config.yaml
balance_loss: 0.00357
balance_bias: false
num_attention_heads: 2
rope_theta: 10000.0
qk_norm: true
attn_scale: 0.177
parallel_block: false
init_std_o: 0.0628
init_std_down: 0.0444
learning_rate: 0.0119
lr_mult_o: 3.0
lr_mult_down: 1.5
Below are experts of layer 9 (counted from 0) of a mixture-of-experts language model. Rows are named router (the router's row for the expert) and show model dimensions 0-127. Each number is 128 + 32 x the weight over its row's rms, rounded and kept within 0 to 255. Numbers have three digits each.
After each expert's rows: "raises" lists some tokens whose logits its average output raises strongly, later layers aside. This comes from a sample of Wikipedia text that the model never trained on.

# expert 27
router:143139063137139217150200143118103073104146143172081128127132077117139132130140087102073125086135115123073127116130128085097174109170068159155134139130156141130138115165116063128134136101101108103106133129155148141202112063119130085116141099119165165124136116087079103127178117070105103096083076145142092129100067213084092138139118095120162112111063132182157112154115147130149078116142
raises: "ir", "one", "ones", "ead", "ep"

# expert 16
router:154139185147107164090187086069150065147045116179057100115155138142162142106118116156138119145141132099090109143143172119095124192095138164122088142163127107091099085178115179160133157127136117073125110170126041133081096130140165146085166180139146120100164139146134104177129111162084143085131189146160139145167154133136188107134169116143137137084154122088138147178142144148100098075139
raises: "er", "ered", "s"

# expert 89
router:127151130059135139100086098094089133120150102124159157123134170156151115108113099110132093162100180188147161148170105165086144156135145149097136141144113071122100162139165160117086130068161137129073168132107101105152074172119144197158202116163161160070170149100157099115075085182135102062119174103163142126106092101122153141135067118144145108149135146085133132175124124031138151103159
raises: "able", "pl", "b", "ig"

# expert 12
router:156182180169111094175133149135105113129090087111089103083116132149128137186078168204219099117062119118118150117124152165152141138149092164110096084135080150145125145150162130082096082111091096173107160132108093103155099059127156092147131109097098147116128164161122132116081136116130138164157150100142119108157130183136171119090154114149067140127182104169100171105086215097092140113157
raises: "|", "\"", "]", "On", "After", "===="

# expert 104
router:133156137106149138095112132138128151095151121168127106113128081097177090133140089113089169136110130095049170145188113142139154081089145135099137111107166099116104137137152199170067115137086101139073103155172206127155142099154181158074127185113168141130137172038094092128138161116097121142122149219157107105154130111137112148156116108180116127099145123122150137123122046150149075072126
raises: "rib", "en", "u", "ub", "ing"

# expert 5
router:049135172100125081128106154120203162147129145155154083042171070161145146101126132160133134129072195076143162126096109109097078171095140096128125121152097102143118156143093127098146192145150113112162147141112103124149188129119067134114105168154132136116198112049110067115125127129160116099076107178178136164089122149114167169106128089098099105101112134109112146123157151164130157100177
raises: "rian", "o,", "o"

# expert 29
router:167175141177114132154101102127101157124141136111139021178148114149093151116062123099152113136156162109151175094068131145102106082147134121134069162173134136137120135159139121121106150216161110067083183159118164168190134137131142138143070106102128122110125134126106149133104109179188103134098055149178090155108083094146103140151105066143139099158052127145110148097147142121131169149148
raises: "ton", "tar", "to", "tern", "te", "ten"

# expert 48
router:151128194101113094122106205137183140126106122137166151107151167172135128140135145167156147102093141194148170156157100165150173165063120063121090059144132114098167150174100128122111109138125080177136094081135153112128140145122105101149142162144176132081086125158104113124140104162171082080150187136173122129122118137151152095144179167120109151167145137141070145173161197178086192138165
raises: "ony", "ay", "iel"

# expert 76
router:100082164165097142115183128146117087141163136161135136060115143158170129176124147143103130158151181088144149090133130126095124171132132160123134064073154189166095097089133100126102151120199184155089179118119163105169188140112161171089114106153142124141153099116120152070079090186111116134141093147143097118144190160150104138113194121155157105125090180079156161096167123097098079073117
raises: "ic", "oc", "iz", "ied", "ant", "ab"

# expert 24
router:164192103065190140102151156067139141157056072145061099193105127153096097104132126123085149155149157134117123112136132116106152122155148128133170092138069121129140145107110126086148127190201160121078128143136065124143179081157053088100167201155164161100169109124109093167146109132087160128124160123138105116095161133086122097110118146132191093155135125153136137147124194122117101116156
raises: "og", "ash", "u", "ann"

# expert 18
router:157143121100173113132169126126095097120216100164134081106119067148130175160121083065151143123145150151131172121151109145129154117164135143095138148148109117125134155114111068137079171096140108164105115194099159105185090150139194150081090106129127170166115162077124144091137110116133075146085059096090159117170174135117106142146114100118183102133043153187146101138152091169172076115140
raises: "an", "n", "ag"

# expert 38
router:110151168085142130156153163095117083120121143188123105112145080137099141073076188122184173122116089109159142123104145117175121112099117176134162109113115078129120157124127121094148112068088156079080156103145173112132158160147068091141157120146164207189178111100097113162116080145144118075161122113176128144147082107074063123102094113180171135152144122147174189159148130170098174140125
raises: "az", "al", "ale", "us"

# expert 64
router:098077091148114181103144177119121152101117161088166183128121083112138089164108059063125093148126100122079123081123114114175155152157060139091134087146142166157144103102157132138118160094117130103129205135109140108142212090120139174152154100166119142119166141174111097131142125218072123132092088118143160177115146120087140170133127181086137081093147095159138099136106080161139177155156
raises: "ff", "ren", "le", "mer", "ed", "ly"

# expert 61
router:125103201147059119079132093111175113181139162149113148127152157122132158080169127151097140148097156158188167129131119122117083108087097116110112080126156095125135064126102102146069144125118126138171201187137105158073164196129173209099138162137125089160073136086132108135119143117153148103095159150154113096150058159115075080156170124173155177110127122093130152130164128122113129084155
raises: "l", "a", "les", "le"

# expert 31
router:159166154125115103147175107101103157120077096094130149088089184145115163124132117090125147121135120197168107182118121106127135184128119111176142158207129061090068167145125091109139147118100152115078078099143090136122176076098134145145127109132077164162133185102165128151131175105180150146107159081166092093122117055162098072141109199120150122200184094126128129149114126142104148146112
raises: " |", ".00", ".0", "”", ";", "."

# expert 92
router:092142159137155131147156073167113175146118097108150147096107166172156146150139089103156083141102115163145224103121122077111072140143163170133168180194098057117144139135124086092111190141141188122090190128173107115178133104134122124138094115078089115144157173149101110086121138144166103136181077061117143159116182111146143131141135076129083084128136092149115123111121142127105151195171
raises: "8", "9", "7", "an"

# expert 51
router:173114175165156141112125142119160070086082165160096167082131116201152130099115146106099141119142177127139136135138127138118057124106121173098089091131147137113186128161135119121051119123133140097134109139115097161060147145145139210065131135153118098098104128126115085131148168140152156137106123095170128177127082170117131071097127126175081085089102151081132161147062153177127203096190
raises: "er", "ered", "er,", "er.", "ering", "ry"

# expert 13
router:184169104161087092099136126161046177118151104049095130152136138058140121200150132154088126107074108120139147088180155070113119071069159097156102093169138149148081160113169120158132104116082102147123155136089148133152154120122142157148073111127145116090117145115084197111095124125148102140128118120159104085118120184122124149125167102058142107159142156102093163083086155191107096109112
raises: "work", "if", "end", ".)"

# expert 54
router:085143134200205099097154173188105148166145067149154186142143111168137197147101058141085122077165096127152141109066171112125106071175148114152131124142136102094098175121094165119074155156123132087073124153080104102104131107148078089153144139133156155142099127172133118155102181141145138112114185104157118140171175092128113145150131156115098095092146159149137158153162067132133137085159
raises: "inner", "ategory", "t."

# expert 119
router:093134123116139153035112114113123125089123046182163091096149094114135074113153166073124172115165073166096163098081164142152093128121123200107133160094088106125135076125105190128087117105178134142076178176118140151156125060138178102163157138140138128117126099152159126144106115176126111156167150120104113121213122109090119113115135075142129184144122082120140146105137096122107060118159
raises: "ass", "emb", "erg", "f"

# expert 101
router:133099109131128164082152123105098104082113124102083182158105110138141121128139101137119115171121186087113150121173130091192137104063114186120149046131123152152118128147100137127089180086092150115096156146148149148087084093133134082102123100154113069126120148187110079035162117155107121163164155166131165103178176117090147140141183138134151097136145161112097151172104033129125078088125
raises: "ote", "ing", "ant"

# expert 49
router:135168162149158106108133137157145176153158090046112101118160116160078144118123138125166178107095145092163161099122110115121175059103138104113052104155111141147126173172147116113141126112147069128119129137104066139154135131132136129069107144147213172067126131102116127141111155142165086101086073154145106105070175120096135152182180118141186155131081180128133077155116091169140093162071
raises: "ens", "in", "us", "ans", "ense", "ensive"

# expert 35
router:125131075117131127152136082152115111091111142117154095077125155097093167140169111170129102101098134137121141126137137139140104147144122128104169135191103139146141094127147161208148077189139154102084118150079057136079200110100087148158105190130096091112131150089196100148111175064153098098102104075161124162118129113175099165173135089088110106186136106166154108153202132108169158132083
raises: " him", ")", " |"

# expert 81
router:126144114086128128107117132116095137177117061084104193049129103147091131150146099100087104112162121118151156067112161113171135178117105127137207140101118105129118155170164139191085191094132162139101161097150116143148120095164061112164176166135126122090146167118107117102115150157103109149179122152131075107104100118115105181119077191153158134186121157068198170152106158116135131077132
raises: "5", "6.", "4.", "3", "4", "4,"

# expert 25
router:073126162075074134131110071192121129100141129076140147187098134150103168152151071149165134147082139127122143128118113077145145160176132108123155148156154156141176136083105182141126084151183106112113157100078142111104075117156125178209127075147135143153159080144096140135106080163111123084151144075148091169124117168106088104099169150129063142131163141132112152072055128092104113160173
raises: "ments", "ment", "mark"

# expert 58
router:120186169144104198167105106151118146111164119155145157146133133105125113165169103084166169086110120156085173152162107101182104049172093138132107147132102147132182093141113152163119126081164115158115176094111128136197097092135138173187133091132122153137148101092101125145123174129141154151098061116131167122154122097060096136095141118083091131153177165169128081074113081144120197190111
raises: "en", "j", "en,", "ound"

# expert 115
router:152149093138124145078107125070119125208105067114157186110113139120078130143185088106098148123122104105120090099108114134069125158137098116121199133128072109093107166150089116093104126100114163143149129133139106162148117101172077108193174163088106127134133117145105111084160152158116136104218154094154091104082097085171106177124140167160116098174152123118156134179072089097147185127181
raises: "ared", "4)", "augh"

# expert 127
router:156154158078127115103140136101140170092083157120133114149133181097139170035040101117139123172072128094157158160118131094117175184088123066119158093185137073115095150157089096134139149150169082130142135103158138106165156131083053117187160109160174181123124131102123118122146147137162105062134131154126103115102097070110118168111134150172190165099162093139097104147136150135127109123160
raises: "c", "anc", "mp"

# expert 103
router:178080174123097109098125119142129120179067165114140158105113126149142084129124130183195121109109149181146093114163157155158121105175134111118124095100149089095159053146164077118120112078113119113112116124119163096131129164111079149149169087168164187112181148075088059138128121149106088095134174175165136138143123142069189082128190104142168122101189130205122119133144145160125156119090
raises: "b", "ab", "in", "ial"

# expert 110
router:064068142154131159109056175133088143141099096117173114138117157178136110160117087162125095095103124180162046155170109130123120133162163159112079183160173184126097135162131091157117123125194139113125160103122108157119133105157132109082137164160103109136170145144124091149182114121160162141163149113085142196158022170161134110092116116147133142114091131085148128142143097157152162062100
raises: " and", ",", " in", " with", " on"

# expert 93
router:096138110142113146139090097161114096171109162084119172091073110140135118166178170142120116096154114143115181148141095167136131191134140162138133072103133198142159179145175118128175110186106122072146171054071123131079098123151150151143168108085087136151121134131093162119100183103179186172055132173069104117117128079095138140121129157093106119071107141116153068102160124098115139134153
raises: "\n", "ore", "ume", "or"

# expert 57
router:122136066169119176108166120075117139137102079175109142131144066171154105183121100148076150116092114100124173071122139114156109096171125089132137121137075103135135088071070141097187142134153199114139160112092102074096126064110156100132079114143159116156167135126121142178125083148101133146112119120158132117127134149042134101102120171119195084170132159176137148151146171163105087079085
raises: "iter", "atin", "ag", "ike", "ared", "anguage"

# expert 97
router:136116110095096183150107122077149138092192143086123141080128158118153140087139092126133115194118163158131122162151138175178166111112111114040136075192121108107127127130087074113189172082124150213091164118125131114089122097124115034121092088163140111143137103143174127109135123144130108086079133168142146154100158158079140157172091181116129112093133157151179143196133120100128136103147
raises: "n", "ne", "il", "na", "illion", "os"

# expert 120
router:171139142151134172085141073105056104204130172075065145112129123167116127104131150141118125082124161112135104092119067145085104092181152127166089126134074150131119076150095129148140157178114113158113116103164140148087168147150122115072087120153129150130182099195077116142120128128152107114144136088155130168137115177117069143084146068137150101060141167039072141126123130154115137081145
raises: "ly,", "ed.", "s;"

# expert 10
router:127183208138120098138111073158109171174090023173099169150138080148111129162129133165127116111141168128185114110107127126164085130125126162139135150125162125090147151130127165142066084112112070110154111137138131141128193073170145119169143111154085126122156111121149111196099143182141144111116166109163143120137061082159128143145160113039166112132139070073083121176120138145146148092111
raises: " |", " FC", " (R", "\n "

# expert 22
router:122121109144113108170157204132116114087175126151162101116126037086110133193102100141108115049094113144108153119106112091134107090138093146169099176114127150148151117140141126129140150109089097164125163192087113108169190073112144119085118069158151126173120116034098136089103169088147117119099101182160151099103127167118081139116114110063147090147088086177143112161150168145114152101129
raises: "ranch", "ack", "ag", "ed"

# expert 99
router:088180160132142148212132116115164088167164155145109152109107125152117101191152159150098078109178101133086106075115184097168183097171134163152071211136149085110141130208135097098170130110147088119136133127127100094191120105138171120135141162113116174131154148067137137162121133191134185168095088136167119104089128101111072135133130155137155095139114130114150091173167103117089151144165
raises: "4", "5", "40", "3", "2", "9"

# expert 30
router:117120170166187086064117153151105077099112139156087113144165109119166118205164111111164118146141118094117136159146141120155193134106131170109114171101083070144122098148128131081056135164135139141125117130159164145171116178158159196142113130148096142165230190142133147143138090089102115136129135098092066121151105152156114135068123112174092123065100114146172081118113090157109079116111
raises: "it", "s", "ist"

# expert 67
router:150176098199167102191111120132079107164083181181112128061069094144146085146129064090155126157146124121134135134134171098127179110120173186158081074128133115139145104138100115114171159156142139102104096074141086161132064082093141131127120127113074121096195154127129101160158111086142137115065098089131100176150160130169107107140135181071091114136141160164132143106138162096174148138102
raises: "om", "ro", "olic", "ology", "ental", "r"

# expert 66
router:090076118097084103122162130090122157171131085124092114076065138157148157144055128158175057142109119176119134104110122118174112146127083168137151167180098136156101127167158089145168153128089064119119146113125084160126134076089158103150119115103122166106183096185149115088133162133122099180153134085160121060124093056121148160096077129109102143138089142176117157129159147067136158171088
raises: "\"", "N", "S", "|", "\".", "In"

# expert 34
router:114083122098075069136120060114169108178162093118143078116148047144153145156132144080170182095108129114116129112106130098172179169072110149172081126147121100106127108183091151137128121181209147095140125116081100156178159115129164077174139153122110083094148130157129133145155165122111094191109115129160080142136109072077183098158129085102089101103070110158142125148159135110118141140150
raises: "-", "=", "Gen", "St", "|"

# expert 3
router:113153196105088125082141139117110073096140126114157133145129133120104156110085149128135132083092177160159121121092149203084189124127059075125139123091115107106157089160158106125154097161153091124107117131111124087083173078070088130129183075163166159085148118065142084162115159105157111118134123179171175112129106159075101139178099108083212167143136105158117120130126138075170142099145
raises: "age,", "a", "l", "ling"

# expert 111
router:126177143157170131157106132147148076135118147201132197133127142157171141064187109109113164048103129146166143163143136130158134143129092108145111156110078111126127155154135129145107162126138105162115129186157122153100058102155162084094136070163136166145139131087117089100118173052059166105098144114111135108139069160129099119148189120105094156181132189123102155089142144173077159078145
raises: "all", "out", "it", "olf", "if"